From a checkpoint of a small mixture-of-experts model trained on Wikipedia: vocabulary 16384, 2 picks a token.
Below are experts of layer 4 (counted from 0) of a mixture-of-experts language model. Rows are named router (the router's row for the expert), gate (a neuron's input weights, with its number), up (a neuron's input weights, with its number), down (a neuron's output weights, with its number) and show model dimensions 96-191. Each number is 500 + 50 x the weight over its row's rms, rounded and kept within 0 to 999. Numbers have three digits each.
After each expert's rows: a language model's description of what the expert responds to; "comes before" lists some tokens at least twice as common just after its tokens as in all text. This comes from a sample of Wikipedia text that the model never trained on. Tokens count by the router's weight.

# expert 10
router:556536548521600542472404537502519494480435534478520555491545557486567498557569551521538503442505504514519523594411490465536567454442538523509558521409468593534507467491452472425438524464554506488462564524476579566457553515477475581464498664543468529478489486463558541477527524411405396455
gate0:493418481430544533480572471479462458465417533466507538447507525516539496458511436492525461432408471432487513564455475515436515438538494532545503643590554399546544492513437434582542512527540534585459445492558463552565524527400577538499455520587500418547458516525502454512414524559508494521
up0:522543455544439449532487404525429477491482507466362537539478461648473426473443461506545553496484494576501480542573450509520479507460441505588581621537526497514380514533471494580505608526523489580570495428470603519554524543502470445461444522485489525525543577545498524536410512487526437442
down0:571547536578478562577457576532467471459515431513568467520504476431526572436413544551432469489511450472583532570564454443524553462510591478412411509535466509528493526473557467478470595514489438387611483446441465479417554537524498519567451453443525474542520489506427480492557455451529522515
It responds to: Plural noun suffixes. Plural endings split off nouns, such as -s, -ers, -ations, -ies in stations, rebels, dramas, often after numbers or "several"; also spokesman.
comes before: " of", " and", " in", " were", " are", " to"

# expert 11
router:538493560556510488416520569571515472431491577469514546518536543538569450559562551538513493529489515556524519539397568467449508494447499517573495542439480485539530514453535448444487485398545503490438557544610622582460540463460503491412512564502407486529531551476559565498564465478488399480
gate1:493468472484508617577473514545557542489590511543509430606429501477514442511479547468487524493513499489446366485414471540477405530497591515450565506441560564455487508462570543468430431579510527531456473559497517522489567523577536577511564504574555556429519534476548542409458513437433498550
up1:466547528481496409412528504489429483511446503438499557365503500500440548511514449524492511444472485503567651528586515450505574450517409494560448536566428452533533483528468446512580567430484484472540528441491475438485464474414473433460433495430452463580463455562456462577493449593541505465
down1:510433501532558612478534567507673481528451590493464452468488440548534575535493490453368563482532452480526488454570535520493469503468511543425408524490475462437472528520467523534486439459489545553413470541516535479577510588493467551444500495542512513548534536488486545440512564479548515477
It responds to: Relational prepositions and conjunctions. Prepositions and subordinators after verbs or nouns, such as "as" (signed as, as of), "for", "by", "with", "until", "when".
comes before: " the", " a", " his", " an", " well", " he"

# expert 29
router:530544614558506503474472557574515470394456573438577502540478552529596532540548614530567503481461547542498499557377638458504482458377553561572496543445452530527521470539507444500491512479494472530482569471514538546531519558490561546461560644525460447476496500463489594451541521469490424510
gate0:504462509507459501475575434452527520542439514453544510501511471418528532475509546481455484530467515580561456456449589473526480570421425373488481457488522467583480542577507467578571474500531505496376410456523488468578435487510524580433431484545479516452539450419456538488468522407470526489
up0:495455577496428479530407554542487413529556507519471560562500564484517538510524464557471554551482481521455519551465469520498464480498487514536465492502525444437468520489428532534470409538518466426564510547428460492503505529674474461486524512424478563501522552567507458489535408599453461464
down0:574563507519608412550464523525476537491428347520586369482582471566541544500467440442516528459467534459492473502539514470545582472507542561578424534542434494585508461466576437467476497518417418462522488453542500558513524552483583528516539527543460531434488485475427551404470563495518525559
It responds to: Commas after words. Commas, often fused with word endings, after place names, nouns and clauses, such as "Auckland,", "Bureau,", "females,", "hostile,".
comes before: " and", " which", " but", " who", " a", " where"

# expert 4
router:516510568524549544442446545585488503452493554447544496541556532517571485496588574529493537527552611508528530610396536479499441451425502550475537513392461526557480455512492478456493525506492479521434585477540550560510554527484462458474556698486535445439571456462504598463560505477447441422
gate0:572464471560532430485328535443488457559581507506451471507484533550481540489468517452521508488500531508455502511492525454545485453499526425516512536507500523486492525528567575506509482556544432605438517465520496519455552409484420422407464520456525567537432513484476611477618632566499465456
up0:441458554512393495549455486470577558496570470594456507459538509468401493516510523499547457512522536491497481568531507429493537588492497555495533521520501550515509423466484548466469459492477578496468513371602575424511546472344573506471461519469507513544533509582443549478504480509483500504
down0:429468507568477548501519521468480485548619525500474505572447516540432498504427456524524480516409553513518519494521520502515450574490519530562428540539465448598438470452453525538510464513542532542609502513497492458536549573445523429563524489511477421487416483524499522479469479445529489536
It responds to: Topic head nouns. Common nouns naming the subject of an article or event, such as film, team, album, song, touchdown run, music video, plus closing quotes/parentheses.
comes before: " of", " in", " and", ".", ",", " for"

# expert 21
router:500549547528543535472462555596501512454496561506545477511484546598574540498593552521549502563567520563518531591468547479472562477458519556521497550437465566534523447536545473458533530490516531452419581580637585624477565403475499462417543486530444471531556483469579606480543511492471473446
gate1:565541472547566434567421535543544512431504458552526485431500522431497507385458492457565460481601485451551508498549560558568527552431410507521441520556412564501549585431536524435549495517535604459408483549546550508453503528426483450585549496478466507497544562578597508513430538491563530472
up1:545575470612585467485488573584524442504519533531363441455546452505417487464469513455482549462512503468636562527531516540529461559453532528525516530581486600465423506495496548532488541462533623426581448458489514583561419506452446507391597491587531556443464474414503568485532562524482535517
down1:431494391424572461504541506513487471499560420499569522515499504513512479531467441517599468545572526420515521584562443542529592440515480522519524510524525546482558491471445533464493481529396476513492479468524559494510517468459551495517566559494492509496508497538457448527537565447505442425
It responds to: Prepositions after verbs. Prepositions after verbs or nouns, mainly in, with, on, at, from, during, as in resulted in, squad on August 31.
comes before: " the", " a", " his", " this", " their", " an"

# expert 61
router:501532549589558566463411532564508476408498566426563478593551538536480487554556547492524483490567536521481507536442623515501500550434461512522528529373494573502519446557545473495579463406505473489457566566541558561515508438479511508465480652491476513436542465476574568493527544430485468463
gate0:553491480493499519433562418424460521423585604476510490537467497417583471432486514428613557466425416572515535530523522537505521488533538423423494447431512512509496538503522548454518524489540581533599475519473498598426536561548528545555427512564382559538458503484521481604457486596502527515
up0:420512470494467489612489592602541488570461474539503533494562487577470473545561478599381449513516490477506488454477471472506479454491492530637484573510532504510524469561408387544452548536510468470480540477552481442543494424428526484477559492415595417489570516491498514440542536425455464471
down0:483464503451460580533548619591464497538433478514497502573508509491501465570569518556509517497610588451478448491404538462510546523419509621549507484549541389501511463571558501584370438528562493503476506491634519422630484499512423513429436506545424528509545494521430536498439437458462481548
It responds to: Suffixes and particles. Word-final suffixes like -ing, -ation, -ate, and particles up, down, out, plus digit pieces finishing split years.
comes before: " to", " the", " of", " and", " with", " in"